Experts of a small language model.
Experts: 128 experts in each of 8 layers, 96 ReGLU neurons an expert, 4 picks a token, a sigmoid router.
Training: a variant of Adam for the experts, 821M tokens, 8824 steps.
Below are experts of layer 2 (counted from 0) of a mixture-of-experts language model. Rows are named router (the router's row for the expert), gate (a neuron's input weights, with its number), up (a neuron's input weights, with its number) and show model dimensions 0-255. Each number is 128 + 24 x the weight over its row's rms, rounded and kept within 0 to 255. Numbers have three digits each.
After each expert's rows: a language model's description of what the expert responds to; "gets" lists some tokens that make up at least twice as much of what it gets as of all text. This comes from a sample of Wikipedia text that the model never trained on. Tokens count by the router's weight.

# expert 45
router:134154098074165171190118117101152149114127167160152142117114116120147146132123089171151153134162110115131117138117111120108147119128122131123137118132142160105143142130131149172139096165163109110111088130139093150150131116132138093117114130212101107099087086140112159139133131130087158172091124129129122108137099141077120105132129124128097157151108132097115119090096109117091128149166146187115142138159126142098139144140117097083126117103130142159101090169102127132142122122111178106151115136077160111132164139106159112137097122174145095125104133135103078112143144140136110156126153155117208099148120149143097117118105144147139108138123118151111149117160122109107153139111174119146125147094077093117128146145146133146140161130136135133094169122108139130162106145124140
gate0:171140123083171186154132102119119171121136100148150132111128129134164131120096118152128122127147096143132123130125155131194138130113112132129126126118131105092219186128130129135117131141095127164089125144128088138129131096100172133124115099111128115079127115183126185098107128128137099125120128131123126169146128124127127110122126133130130125130128197130106156128105145079130125083106138161101128113124128124115160086131193115102130110136126126127130123131155155099122127142156191125131132139106126155073141143167106126179131128134133127063096125136084153159160132128101095127135137130126158130137130110193124131076121144072154145119168114134113133126127128128124131130124128127130130123128141122125130158117163081167133123119157062113093128129103148129076143139115119
up0:103125123143085106125128126147141120149116142108100115111131120157128126122128126129115132128113149126141133128131063168120120136126147126126140119110092113143069069137128125103128131139156104121131079114127131119121125146139071111131116152128126128148125135097125123145162145128121137137085090125079129116117128128190122146132153129129130129167119076122135129129125140135130223121128124099171127142129135130117126165124108129129130187105140122115134156109135106204092148117132127114071122127191125126140034099126130145047140127086174129193128126122149123104139084127137106126131131099130087123119128111085100128147139133105086057168121143098108112140151128178133126186128136128123121137127162121132114128139116134134102117121122140143142124134138086094127139128160142
Sentence-ending punctuation. Full stops ending sentences and references, plus ")." "?" "!" and ellipses, and decimal points in times like 2:58.86.
gets: ".", ").", ".\n\n", "\".", "?", "!"

# expert 21
router:103135114099170155163108076064114152129148125147132139123106117163141126130139135164162134099138136103114141117139122146104138123145143089153111130153130161122116117141108143191118113148194116119132132123138081151183124098142120129134129166167138139103144096150125141145102110110124136181139113120120144131124174097107107111125135134135138111159148170108132130122069119130140085115163132106105161147126121105139120125167171155132133114165163172160149085134146132106116111129168153116126094141110131121110151164114165090149132116116148112143143097106130120082106128150125117127091137141116189099127175145153133118130147152127123129158127138133108158080124120170107156051127133133125124070151091124114105140183162155117129192124094155107116122151144143121110118137120157
gate1:128125137131128113115126124118125099144131128139131194083056075125119129137131127134132150101177115066147149126129155130115066157101131115128122126130131135107087103094090164109136120095087141134123145137128137108158101126147181170151117124152126090138126124105124164135127143115076139126142146122144193163114129139068129122160076110124128117140170101165155127159107130124127118141120137117122189129098135149105127107128127147118091148132116127142130039147126125093147133147153102158151151158096169101072113119125105168134148062132105126127116149167129190123131134132126127104091137167119142115147131135116089115125157131139158126132114128106129137137117121134131165074127183179102138110129129139107118118157133087122121142118128130138142118132138131144121095127152129
up1:096150133129100106129126143125095153082100092137127129130138152148169121090107127132128103122129070119125081083127128138128065135083068087116164085135129131128133118076082165127140122152107135132164131127127128124122129156139144120119131055091104128112130128223155131121139137129134115119140148114102161128128138132128078146127128137148177136127125122116091172143140132101100124155125097174135140144152131176116124075131129151113131092134088111123180155129132121147101126132100183124125127098144128127148081120121121170101126145098128106129163128119131102081142096157133133145129089059153148158140125115156147111128128129128130129146137127135117135116125110095067128126131133102104139125154091138161087088132134128133131086135131129140154129128132122178086138140147131
Name-initial letters and syllables. Capital initials and early syllables of proper names, such as M, P, B, Tas-man-ia, Al-ess-andra, and hyphenated -S and -B.
gets: " M", " P", " B", " D", "m", "M"

# expert 32
router:099127069083183193195143103114128179119120152134116127124131106115136125129157065155114140124153157101084135103110101140121128123161122131169136090143147120139132139159117127184135138147108131158135121174119104130162103155100133139135097131150132118106097150131110122089093130127130128169081110122127129135109121139111135145107149152155108153164152126134183126128119127090085132113180150096110183112146149124132147102108122168108122132132137158110121102166113113114145135112112093087120109120116136183133108153119146109115094136149120134149099103103135116156117161100148105166156143119106138120171136112113106098131071148146143102121136136148120168104130160129134126105134136105104101092157083081126132158098129120094094119123122134171154150099112129142128150102087108
gate0:129094128121126131181200160159128125112115128116133128127122139110118144144127122135126145103127120117161110152127178129140124128131116128129131125163098124144123127121151120129088123122124127131155127128128091111151177128075131132128090116104140149111078154105040128138122114183129112133093109128136144147106129177162158150152132114162127126115130136174116121085137047115156121189179145128164113146175148133123148150133130127128141098120110140090179105095117128116136133107132124128123127127128150140085118123138130062128142116137120113128132154097114108121130128106161142070098147180125104137134128087116127133185120142099115164071108133127104128115133123164139159102126149139127161096127128112101143102133114075132124162096195118134123110130180131096150127156122158
up0:105133101128129149125118114123121133129170122119145133128163134151130125118112134127128147123131169120113155115156115126130132126174113139085090087145175098080138159153090122153108139130130130110184140100133114087091146107152132102119129129159114176161130146156105127126129129170156142096127132182161103123112128127088128137130106130093127091114155137144083119131129175094158132099124122156128153131129127081121134154127139129110128150127152102123163148122094094116105123065067111132117123114135075125171127105174152137093144115127168127168101140171055151118169111105128107133129125061128129109111128141072130122119104078138126097131135125119126131121128120146100132130155082041110162151074136126135116128128138133097057123129126139129127127138125123119126130100112126
Preposition in, word endings. Mostly the preposition in after verbs like located, held, conclude, plus possessive 's and word-final suffixes like diesel, metric, transit.
gets: " in", "'s", "al", "ol", "ic", "on"

# expert 14
router:118156114063166149224140116041153150147128140135140100122116087117112134115115103152153126123151168123108121122103177158094134121183137125149114150154149131097119120143110144154145134182176122115131115134150066115143117126124155145123129151141121093123174106107118139120124089177101133113120132105145101118105172098101089134113112143122138153131119144124141150126116092093118103141149108158096133149121154147109139137086126103107114105141107118139159125124104134134142120123130132114137114132112144170133087150123129126143104091175155113131113109105114086106148128148133107128104144118071137114135124136130122137090111149134146163103159127150144152127128144152131175109116121134091142123173091054117102146148104143147126134095116131131077178090122114125140161138121103
gate2:119156123128129130129127128121104182101156129126127106138101094113108113179129123146117139124135117125125231081130125128117131128133179143128131128128132104163151128128123128128104089139141126140142105137166128119121126156125118100128098105110083132157128128129037128158123060118098153131153137127092113126097093109128130123130128152099051137137179167133161098143165149119093093139082152099095098110180116177144177127137143138123167137118128146140128128121124126105136046198116140126097116132140113154120140145144122133133137130132127076137135135128141146122129129128124110126155125090128136126136157122127129112093113168117142135100132119149128142111097123117140098099127187126118152140131086167119074098124131120073133135169122119109124125091139128119156131146119123
up2:122135127136115122133130124128098167085191127130128072149116080119075100133145147140163127122163127122125171108122129148114120128131175130130133100131103125110170127123128128128091070119129139145161130127146110130075134152132163100110094097073085140131145128124047086149132098128095139128139136125098132126105089128128125124096133134117054131152155161138128125183158177122111105134097135128127079118125116162142170107126127131118135127127124154126128142107126117114126095152084130157104126121127064169141127176130107155143130128103123109149110129134120157123132128144122118149115125100171134132128138114169147118115122152115106149125085128137158142129115151138139073126127147157117177138152088158136092112120128128040076143134093125146127117112134120125176162131131123
Definite article the. The word the, sometimes a or every, after prepositions such as of, in, to, in titles and set phrases like the way.
gets: " the", " a", " The", " an", "The", "the"

# expert 42
router:127177096063166142189129110092129185132115141133152140115123114140154131103118068178136111119156110125117141130107148136108112146119102083136127118131162144125116174130078145160152118129150116113101091122126130158128096106113164099115103139130120128068126106154137143098132112136115127171143121109125140121138147145115148145120134158147079162137129126106109108132131106086135083128169138132094147143150123093128134119122153144088173102106148134144141107145136082133125100106125165148173099133124173144150206158099145136138139129135142087165143137101106084103098112174114118148107131126139168111138150118142120118101121139135158099172112104158134142118161151117118135084137149101131093127109053099126121131138144096111120162120104155111141143100147112159153124123105121
gate1:131130095132147119127124145130110126128134129111165161118145132124120120162126092105142112129130108169100037145130122130111144119184125171125129130115132086102133128128144149131123119138127117122158121166126128118138071125153128132109119136153136139130115077115131140154096111127096133119127147123200151139147100139086110132072122174122128141157126094170124108119126113121123124130177143126131138148170147165155140134127135123119129131155131215134131130133130129119160114115142135105100127174079131132123116128136155182123120127127145127126136137132098128131086153073138120133150171116128147134176128077124098135186147123222107195130141148127129188125088124104130125139125078126129093121111120143160143144176132127123122084124128143172125130111146132124157122123127179
up1:107145128105122136152127119142129147128126139156139176141128123091162106099129120144143169128175122092129129129113153124125126126138143120128118140137060119087126185127167129117138129123066118083059101176121131148170097142129174170128099129128158131127126144134126130126138105128138103141122130135108126157081134129117139128104129177130092124135128138094127127122129171051127140140127134166110116154150135107136162164127121127086114115128096123135151117128137125137127186127132128077151139097111123125124179125128116067114121126174129128108106128131115123132142126207059096144130130139032165118092159127116125131139086156150192081148135119128123124141132128142117126182131144122128097113113149124159119104127128127128126124132129099114132128122117132116149114087146088
Sentence-ending periods. Periods and quote-periods that end sentences, plus verb-stem pieces like favor, reach, gain inside words.
gets: ".", ".\n\n", ").", ".\n", "\".", "in"

# expert 52
router:154186086052171149182126128084118175127109167129151140116110090132152133133116085151124103143143138117113103092161144171104117104149128082107113094156125114127101130150122154157139122126196121115175111137140093113173114106105169077100095161114135112097113112137160131125102113099106121180120122135117140120125147131102112125133138127124138129098116158125099127140110122101111088081168111122100159158104151116112171157096135078111146111156116156145116124184108150136165141096112145111127092141100139140118111143137153133130141112154119128131117105130109105090124154153126142128121119109122110102125124124098116141160129109113139128122135091133162168139145136168145161077140107114113092120127069095144097146103154148107104108123113147130141142114079139109157133124120101
gate1:129109128125130106110119143135134128092135101062133067128111122126128115129167186127103124128068121144099133210140069123118139209087125138128126110130091122136129083156129078113094106120124112113166127125125126128050123106158120088145148147154133111153127130039135128129130127128106210147107119132120085128127131123138127110157130149164125149126136112133112099124170132134127136135134125075134117138096124129134127125128134128091136129025111142162144128118112104141134147130129123132107127117127152127113107116107140130101113110083124133131114109132123091106178119132143127144132186143164124154143133105137128126140131124107138140165127124124129117155123119092114126140127130076098087127127129163135177130129078156128142117118133158099130115120118129158128129132127126
up1:102141106133118108168123126121120190166137133138130119106111125128112175153114171130099139133155110136134133111127116132108097178171128045143130161171091143119131116127142080139145125112129058123116131105056093118127133076148123125171108153138127086104108128075121127129142129152120108131123109180126130127113137111098106114125122126139126165128179056094128124129127127114118131128143110136126127159115127104138128117140128119112129131129156149124133138124128103158131122105128127091129036136105149078118126135143103128135110104083116157131125141105103126094150061114128109135128127128124136146169172111126168158116122119126148163134156118146122143174130129139165124176128131096095137071127129120128160102128126142069096082076113122130119121106129142129128117156123125
Table pipes, semicolons. Mid-row table pipes after values, semicolons in lists and stat lines, dashes and equals signs in formulas.
gets: " |", ";", " –", " -", " —", ");"

# expert 10
router:096175103071142164171111139062120166150100158148158118130122121118137133108116077154129123102117132151157122115082137129176131128156081114129133133138110165107159134133099141178183132157146166140125114134097153109146143132092153114145120114127122161099149098119129121113122100125129124181131114108137142160129116106123095150140117140120122134141166122115143134126125111116137142112148124119084167135130163117127167114144138136117131135127147115150158108139131107141108122096113142111121067140122127120147162125153155128172133103181102076128140046109131087091080131113101081145116140153129126136111123156153105118118088133111117137144107111169117181087171153148147196107160162136106130124147121121151145149143126157083083149127101168133124127106120129144113134101136124
gate0:104118130120107148135126133130156174169127127139096120127126134170107107115102132148118126111106120104118111146151071206129131131104136138155144116126103125088123116145139096122097118125149112095105118127118131130125126088123098160130102139113097113133127128087104150065158152124123139126125128123167129130133127151131139123133156115128144132101143117130127126128072142123135119180135142102136146103141122176135148129125075088135199113154056159116140156127104113127165130096142077153100060133182141136129137086103084128128124129130129131155136114134114105127127124107128121139127129133088142157128174111128120123105111214124112154178128124159111186095217127130118125103126119110132130169134116128160130129138095127110141136145129119128127129130114128127194133097070132
up0:061163165107120152125120159121108132132131148152126125120126122154111081101114101132105142113124123104138084144178108170113091108086144129163135152129129133105104132138123117132098146131131129122128112076156131133153164144149115126125076127148096128130102153124126122130170129124096141138128118113128132130134078169154129114131151073155151128118137083208115093118130131128122154133144141083155103131157122196117132128107127125118159132151097147144121160188100101130144127124116119136105145124129150128126128115132110158092118128111141136167141132097158128119124165152126111128134088151097132136079151161181111115147076181112122148164144128137122174124171119124108118129089141128100128141131136105143128108129099129096173127153127132132107137136103086123207202105102108
Table pipes, month names. Line-initial table pipes in stat tables, month names after "in/on/until" (May, June), and "end" in "Amendment".
gets: "|", " April", " October", " May", " January", " August"

# expert 54
router:116169099054175157168140123091095185153106140123139140127143098125120163119141112149191137109119123091124118099140110162132115148139106127127119110131134091150127157138092173152158158143161114118160127125149095136153117135140133105121101174216089132104120092113128123136101107115112109185155116108112112099132131115116126117120118107128109151105111173131077128127110093098103140110150183130110123142166121140112123128163119107109119124140145160097123107146142119110143143124137137087141096105095087112122134094105148137143096129136153095149146107088070124113116145131121120076138146136113145078144142116162119121127143150147136146132147099141177160137127155135104179111108117115108125128102064087113135132138126113136111117132124150133064169137117132108140145142123145
gate1:121128128129127133132186128086155140128090125121114174131135137171120132082177126115127097091127136173134152160132101142126121130180123090160101144112078138120109178157111085127118143203167125055120146129129158128119136138133132128117128129145129128174104128127129121128127132125167128170139149068119130122098129148104133154129105138156151114137133109135118073111150144108105137136111120110120106134127079181126135184148127165100110129107148153126123126083161117148157134101122130116127085087102115175186129130113132131104111128141095169125175099134144134129109127129098105106131157127051156121125126121133126135132107093126151155165089135147126029139138128128124135120092151114128131120151127129133122111127129131119130169095129133157144144159129150126124132138126096
up1:185129114144158129128127124129124121125095128074117165104123097140106157128196131129130052127159128137125149156179116113128109132146145130151106126074147127134063128131128129124127153130171129086120133141127148096106112183125128158151130096132150127138116127094131134130156133128127125178119120138118132122100131134131145176108102143208141077128126126123128058095128131122129152122136128118111129107173085159128114221124126124075122167166150108132126054091150113138137126129150109112127114112103128113141129129107138106090134061132142128126127127141117130108163095136087149136140127098120124147158130158130133129127129077122134128160121132128137056128132124112126130122117102095124144138135128162132128128129125132126160156132128122120129132134125188160101133140129074
Opening parentheses, punctuation. Opening parentheses before dates or notes, also slashes, dashes, semicolons, brackets, quotes, and back in come back.
gets: " (", "/", " –", "(", " back", " -"

# expert 18
router:135147105076146144206122086076127184144155167168148152148122113115098141128121137142143109122115132103089124122137098144097124168111103090122156131098122140074088114132134141149142138117134112078149072144137145130134135110125136108140095148140117102115117124161111119109095115145147112157151118078154089144135138157141116112108117140141121137167108151117137160130104097119134096113128131170143147143140134169093129107109114104144100098116150123172116127146128155132126106068135110088149088128126097149139149139085174110158128106163111142146127117098134108169105161123135132162139147125118105103119120112149131142144130140146150126119141102160098144105131159180173144071123137111131107121143096062131124118126119138101100108104084111163078155102133174146161109132113104
gate0:129122119128124128118146118122148160126147132080139170119049114113104105166132128126143124154125129125095088111109159133101123144142129092132125175113121172095134095089146151133159137131129148123178145120136118132136121132136114119154154156128191117125111124121183161128159129128164134189115119105116120129133140083128102132123127110147132112143108128130115169132104070111128144191123038164132149117160129139201100121129128126161126113109118125088130133124116116147134085089115123117132087125135125147165117129125131122123167088191066117113124186129124057148140124143132108106127154129128099114152128138120165121130132099105127134094085092131083198117154136170156122128105129137129142132131142128155138124129136151120115126134126138152147163110132141156113108124133119
up0:120147113123132150181125108128128140131119163131136152072128083116132130129128137127128149114121079097091128105051126138109096133134101128158127140118144167127127129134158138133114140115137108128152129138148107128124141107116099124123118112142136129130121123128156139126126129126146124134123077100129130150129114139135127111146118129113140130122127152130128176133092025118122154150157091129115142134141103134105127106131114126136114152110137131113144136122145098130145096097139100135059073135131131191147102122128125129128145130156079131081134183083114077128154188149128119127102161122144121147129088152140128110128128083121142129092110083115082156119080204131126138186090139103155106109138092119127148161128135092085130147131062124118112173134127098156085116155156121
Quantifier adjectives, for/of. Adjectives after a/the such as some, new, first, last, few, major, and the prepositions for and of.
gets: " for", " of", " first", " some", " more", " new"

# expert 33
router:096149090082161173182147102095141157157118149118128147152115100134120126104124076167179137134113118111104135108128119156116107174137103102140111128152152117119136131137105112153164114116144151139122092118105107134135078138122165080130129115116107151091129136151094130112110098167136124120145129108143108119117122128120136119130098147153153135118141132079142145160141100072130126123154129134069136122119145144109135132155133171130113088149088078098127101144121102118135140108122115127157117149120159127117169125142153145158145125164138129142138141126138151115100108114082134115141185178087146139110138110136158129113154137152105145114100085128125165099146146178191158085114153129109100122124070053136119141152106138087127154154128137135096163137154178144103100135138144
gate0:126132120128128126127118127129134125129133121143149140155178145125117143116145100168132149126091118119078107077130119118119119140092130116148099139120123140133118136196126151127162129125147117134098132099091162128120143131129146114126008113121137137094120103115115118131120115122128128127098134107116168127103142125115142167132155137118140126118143137133123118154088128104149150041116148124107118164127124152118135139141136090135128117144136126190126113085117144103101097126124164110111149224142165128100126127109137124137142094135184170094131128118104138108129116102129117138117125130127158116127149101160131120121171154117100162108155146093112176050117144141148126109134129143123159086150124130126084124161127142127124126132117129124094127056121194145118075133130117
up0:143128117131116122132148157119141126125094128163128134128098139161141148107150125111125146113127156135124164106159126139138079136071125131114144128112134189124113109150128144109146135127126124127129132131125079125153141131124126123124145126149127138112168052132081143063139129063127151085153127144123168091074152113101132131124126144127125176130141131096103172137134124121168113135142191129120120130131207128150122127100148127148128159128150129190127127141126101124114174127108112121133129107133118126128124127129122077142100138145129128128106118124136128127102089105153125111167100109128163151132129106130064139129126116132127127088178131143142204127145172128159125129131104117127092125125125136162127163143112111126214113128141152137124131176051095139113117137177155
Commas, modals, odd fragments. Commas in dates, "to" and modal verbs like should, may, could, plus word pieces such as Appro-x-imately and n-ick-named.
gets: ",", " to", "ick", "x", "e", " age"

# expert 30
router:087125105079167129149129142074125158161120175145154130151132088150143128116105093165155138148161165102099146118116120165113100117160121122150103137153142122104150116146132120174193104102143125129126099122091091111133068130130157128113117137117105138079085123150137146115150110127107141209125115131154079158108178148131133150144110131119147142130124110129147124130135108106133124114200114125089122096106128104104132129118111147122129097128156169139122098153144104123098144111127155106136112102107178147172148109145134103156157123134166093158125135102130111094081132153108095118152114141122151126098083156119107143094114108106149105139142126140146160087157163147126165096173129141126133145157120095125097136144123156116123129169140115140084120096144126139141157153093131
gate0:121121135160159126124112084143121090130190182128085156095120139143086114160132168114180138149109129106102203079182126116095121130123109105115132095121112154128114093130080096139142141128090162101118121155130117129112116106144114129148128175128115117117121081140123127127111115120128136134140131133104176132162177128123158146163130113110159129137124108117120140142160082118155120142135095165143124128120202105173128113154116111128186143140152190132119055127125139104070118128083063111129112136122111118135154127126115134126136130131121130132136151106158080108123125156129103117105132113130119133133105164131152074169161127119125132144126128120127133139126142127116124119109122140132165121121073134127120123162167155126144123144120134128150116072163159143089156135133103
up0:141129101129135103132130117132127167158129119146116129084135121138121132143116128123122122128128111134118123070131128143125103132094130107105161123114168131132175124128151129108136132134134158138093115140127133121140136127149138123128078122102135137128140116132127145163146131133095150151071066150104149102133127157125132126100158119124129129133165119132201129131137127130132154124178149118119132112145151111148141121119118109130179123132124128146096107135211146092138098116124193127123105127128129123193128126126110069162154035090123129129119147138116117130135138091141114128127127128173128107135056115125127167128163111129136145180151060128181112109177127147129095155131068139125141119135128140118219074139107136131128105080140115133110114114095137149125124123124135
Mid-word pieces, table pipes. Word-internal pieces inside names and words, such as ob, ex, ae, g, plus pipes that begin table rows.
gets: "|", "c", " well", "ut", "r", "ex"

# expert 0
router:130206108078145177195136094092150190149083193141167106100115090125147146131115092161108137148149122117102140106110166170082129129167110113137146117130157136142127153143138147165130132165155126136136120118165105110167117111141118088104109162115126114120118120125146129136113071162104132128099117118144110121136120143090108108132146136106073147119143126128124149103099091140108102119141113114089157149140169155091152156114152142135106121124166157120122111151141142070130147118163162135138124142127143141105173124108135135137119107164158116144121092126144098089109111135137112125117127105096173123112120146127110103123130104082144145150131113117111157103133123156145141100151120132144105115090076100104142114141150169113141164156094106155110148118132161129169142150102118
gate0:118147126142126119128142107109129121159161128158127083121108088140113067175160131142161107141160135163115131108177133128050077165141119100139127144155114180134052131128146098136129110167160128127128126132132096131108138117130100159143067107159106139154104117104125127129103085162159082131129150157109154109136126121108131129127128119140124120124128126141136147099123051121135140124134132156127119091143126099128112160128116118151128065139117113133127129101144057134139183128095125116164127130098141131106115129125107127131131075127117114120115105137146103101097058165139133148126169123150135128102134126124137162075105126140121143132128124078118120121137129147114106101141144119132137108126090134118111119125120223119126148110078130095155133138132139169132112133138113
up0:150120128136121116131134177127142119113061106074152136152127126116132124066155155107128131118101118137178153120107130139149097135129106108132147133113182151125144110126120091160123134163123116140101163137155133097141128124122144163125104135134126193131130119159123121176120123140149128120123128131154161131113132100079121120118096109131134107153157100088117119135127125146125119142124115182109113105135122131167114114125139113145131120149174119131119140134147082093184094162118166113134125166085123190160086126165121127098121139135157128109088174113072131156128107109128128119115138122130134143107132125139130140096119146172141127143100135114127113146138074115142125134128120082110128106151139106221125147153140142148139130142150184132135131117155191149107052080113109
Clause connectives, legal citations. Sentence-linking words like however, but, because, that, and sentence-initial He/The, plus the period in case names like Patton v. United.
gets: ".", " but", " that", " He", " the", " However"

# expert 36
router:113183122092212169173141096061109156107110146123122146119128104123139111133140108158144168123112105119093132096138104156061123131115108113149125136118171115162136129132097141232188152161135156133125107156112091149154103126099127114152138143181099132103162143114127128133092087134117136162116124109102137129135138114116124130128122166128108110145161120114159166101118069094086131127144101145116165111140110139103128111115116161115120101153155147125157110132101141137127118109120132117097120119146151151104130088134152125122122122158145125162092102099121116138090129145116111105138137102132175111126100131113116118124114151143167143139149113137139172118132158137116167095146136133112118123155080087109141138156100131126150137150110132121104157131113143135122195103126137
gate0:128111128107138158126182106127123093114117136122132124158125116160126125128182096129100138118093127077121134127155099128116129121120136107127129176120129138123144148149103105133165100128121132130125098154084121160125148116114064129158162120126127126154171120147117130110120099130054137198128142147141139104129172120114129193121134135082137129138128148128116118171151132129117130123151129110124117143062096130104124141123128153111142131137080127176132179138137112168133152131148127119124104123116174105107129122120137087079140172138120140122128128134132122126152160129111142132159128189101202132125096166077123095132096166087159130137138114216126130187114126138130124128169143134133169121122120127124157162113133117162124131123175129111121156111134113117128139164166144
up0:118147125101126121131129128128172118161132155124136127143123155076135137153141139120102132114132140131171119085108129140136185101135124135153129130107115150147128133116129134116157121141128154116150132158128089128150179138102132124224126120124126164132143132126145126137105130128078125120097126152135129098146206128112132149136153135125128190184148145132090175091128093114106100131114075108101105136129176112128129132129122136126149126125130129124122126120163112125112127162111129129130142109103142143103126129138141053110112118168101128126120121140117104128160134138130128081131105184128122140108150106113136127112146117121106174132103190176123131093128099126137128136184166130128138113121100129122128128131186089108129111073201134157211124172137163114128135112125100
Preposition in, Latinate prefixes. The preposition in, also on and at, and opening pieces of Latinate words like comm, adv, prov, con, inv.
gets: " in", " on", " at", " In", " con", " adv"

# expert 16
router:155175111068192188186118123094121192151111133160141130120103123137156109089088130141161129126133134143112117122126101125102153152126143123150140143143140152136149162183144139150170145118181143134119139138159080115166156170098142110145135141159121116106109145129137157110127109139106118169137113114149144111108136100131116146122138159151133160152128140073102105122114126072154119112171127102088152148138130133104146156164150130116109096127176145141128077140138144106151115139147155123119063141089135141114124146110145102140106163133141170170140092108109102120105128160132103103122129101128106144134145150131095127096095146147132123116139108124145170113138152151114166082114119099112105095103111122135119178137135102162119136111093096180116146124104139138152141129130118
gate3:128208038118195121125139127119087125126134140111110131126129164193185160099137133144155133117138142136124130129124107129097120131106130151127137102087187112128146104108129130163124129167135127086130129121127130102128130129114139161101125120074130131135123123127057146119105127129126148109122111126125123150157176121126130111131128093164179148112136139106129171101115111139138135126126116112126136117124160138138133126131131125128076130133114118130120102109126121105126155135141144129118106145133128124128128131145118121173104128132167128129127148129155166124127093170128123125128124063126130085178117128110130162133145147124167126128147105154130117121122158124117131128134145129136139138142097152108111149181120210111206131099134132126127125182120065199114127078180127
up3:129118139163127128131126129151154139127095124130153069097125063088041120182122126118128140200127099121128129136126167119128127141176123124128141136137096135137075102126129136129151136112118131139161128161127128120129118129141116128172129130183129123090141138116154099130133128128145091162131108128129128052127117115126127140129133174126074139131106132127128106199138128104106124131114178178128113128130130126107170129126140127129141161114174126129158132146117084134131074125139135125129162189131129132138127098081140126113168128094127114125127128125106102143124126077126155142135147149127128156125187141162112111127129103154114153127095150118134126131128117135143090059097103114159127146091144116193129122094165128131056130118106129129119124102140168103146135128119131
Commas in lists. Commas after names, places or items in running text and citations, e.g. "Gyeongju,", "cholera,", plus en dashes in route tables.
gets: ",", "),", "\",", "',", ".,", ",\""

# expert 12
router:071129107063158151149113122083138175112095158137138145158083108160131103110130100171151169098133110122108144119115128137133100138115125107150125129131133151101173130170135144219180115148158172099149136132117090124147109117119109117137129123163120128128174107137131124119144149068143118132126136140156113149116139112108110113122137145122113139133140110117179128122112121122100161124162142126108145115120123136122164128125112127103121114134178121133152118120103125080130148105117106134151074124120144145129180128133115106164164081150128119131127071107154144088130123161106092142148160129125112095158096157133119140141115179101110112157157086183160136103121148163152151120159107135121161104155077113135146106136124139106101145146110102140066165139131139100139135113114120
gate1:113127118123150118143145146100102151131130128127128141089125167129161087149164133128130146089136117129070089137157122127131144093122111090166078228129062169129114127183128148155115129110121102167146143123091125101137125127128125135122097128152130124102123128117099121120127128122143177148135118128147155137122121149129122149126125130111131143158125109138155148099152128159077125122123127132129129173106140132127120129121125087093076097152156125134171124135139128177155130165123141119171134104091141127118128138148084104165129116113163119151133086127132101119132108156133121126171123167082133103168155157099103130129155131125125132123152111132161085117113128114133159094171082131068126128165124110162116124173158129130117113155137099125131141095104167138128077056127097
up1:112151129118116112119144128185136106112159126116149095138156130111126138140110131125152128152128121121177184152130128129128121138122137144124176097155136142126129127092128133114132109164135176122128101160129164137099127157127143127131163145124129176128131151101161128148125108169113095122127096126097137100136132122174139082147123087127110095136123132127132133128106116128164128131178110095104160078191068133118117159159105128179186138144092128144072134129146105063130126141128144120124124127132131127125131128129145143096121166128132115104146132077114129127120124125151127128127132071157127149074117127138139123119080123191110128094104157128132141136161105126110078145121178141170131103105127123054162134105088135112181145067119139126126126133123127118128136136116199
Table cells and units. Table pipe separators, percent signs, unit symbols like km, ft, mi, °N, and accented or non-Latin bytes in data rows.
gets: "|", "%", " km", " ft", "°", " mi"

# expert 28
router:105164078107182163157104114067106164104114165132148099095131130125165129097137118163182141089138148143154126098123112150080113177116099104153148143157129164124104126172109102176165108136183079077117125136145084115139115111099146110073110134184119106092103130124109113085118118152120133153111081141120093090153179107122079101127152131121140103129132166115135129164115096094166129134152117136121144154126106135130128139146148161143150084143158104139155114139135113105096124115105123118126126166123154136124180171119152140140116109147162126149120109117114106124149126143140165143145126118122155083121104159132147118111104167116127126117176102156131169118114137121129119088129154106127132116102107152149145134115121148159104123132124131134106140142108145141172143150131135
gate0:103125109129140150127141155120129128132093155124129133104115092127111146146120113126126095153130087118127137128101131121127151166158125107218134147093118161128129174125133137107119168110170139141141128147128149062109133127068129127143134118128149065127129084131127129116103123114126212122111128154129123139119089151070125129128180122109124108127128143153097136112138126106132111141162127160107160144132095158128115186146109143128126160081128131105121137140131196153097156123125091141112115115071143083135164142095179129116136149120104102129092121118129087142147128113124128126116151138131126112148152115122133126126129101149176147121147126149140116159171120131116169135102115120125122135140184141128184133094129091116096115071068093127109119086130117166111156124117116
up0:128131125119128171144127123118180084133136157114064125075116130118130134101112165140094124137126124125147148132083113131128124151174144112172101149106131128111121117131181138120127170120102111148138128169116066032130137125138117153146132126117154101130104131120116135124114127104130142122089196133129097126129074127137141137134149129089118136132128101177118135065056137092115056140173129120127161162129111109119100170135126139128114128123169138127086137149182132172127123099162076144137091115139116099112157136118112103127171128181097110131113126169152125132133136134072123189115138146151129129122144121134121118080115114131132130148138169155104104144112134123100173130128140128128125105124142135124160147127127093122104141127137138130094129128119125142130119133127138
Pronouns and song-title words. Pronouns and short words in song or album titles and names, such as You, him, for, "Wow", "Gotta".
gets: " for", "aw", " him", " it", " You", " them"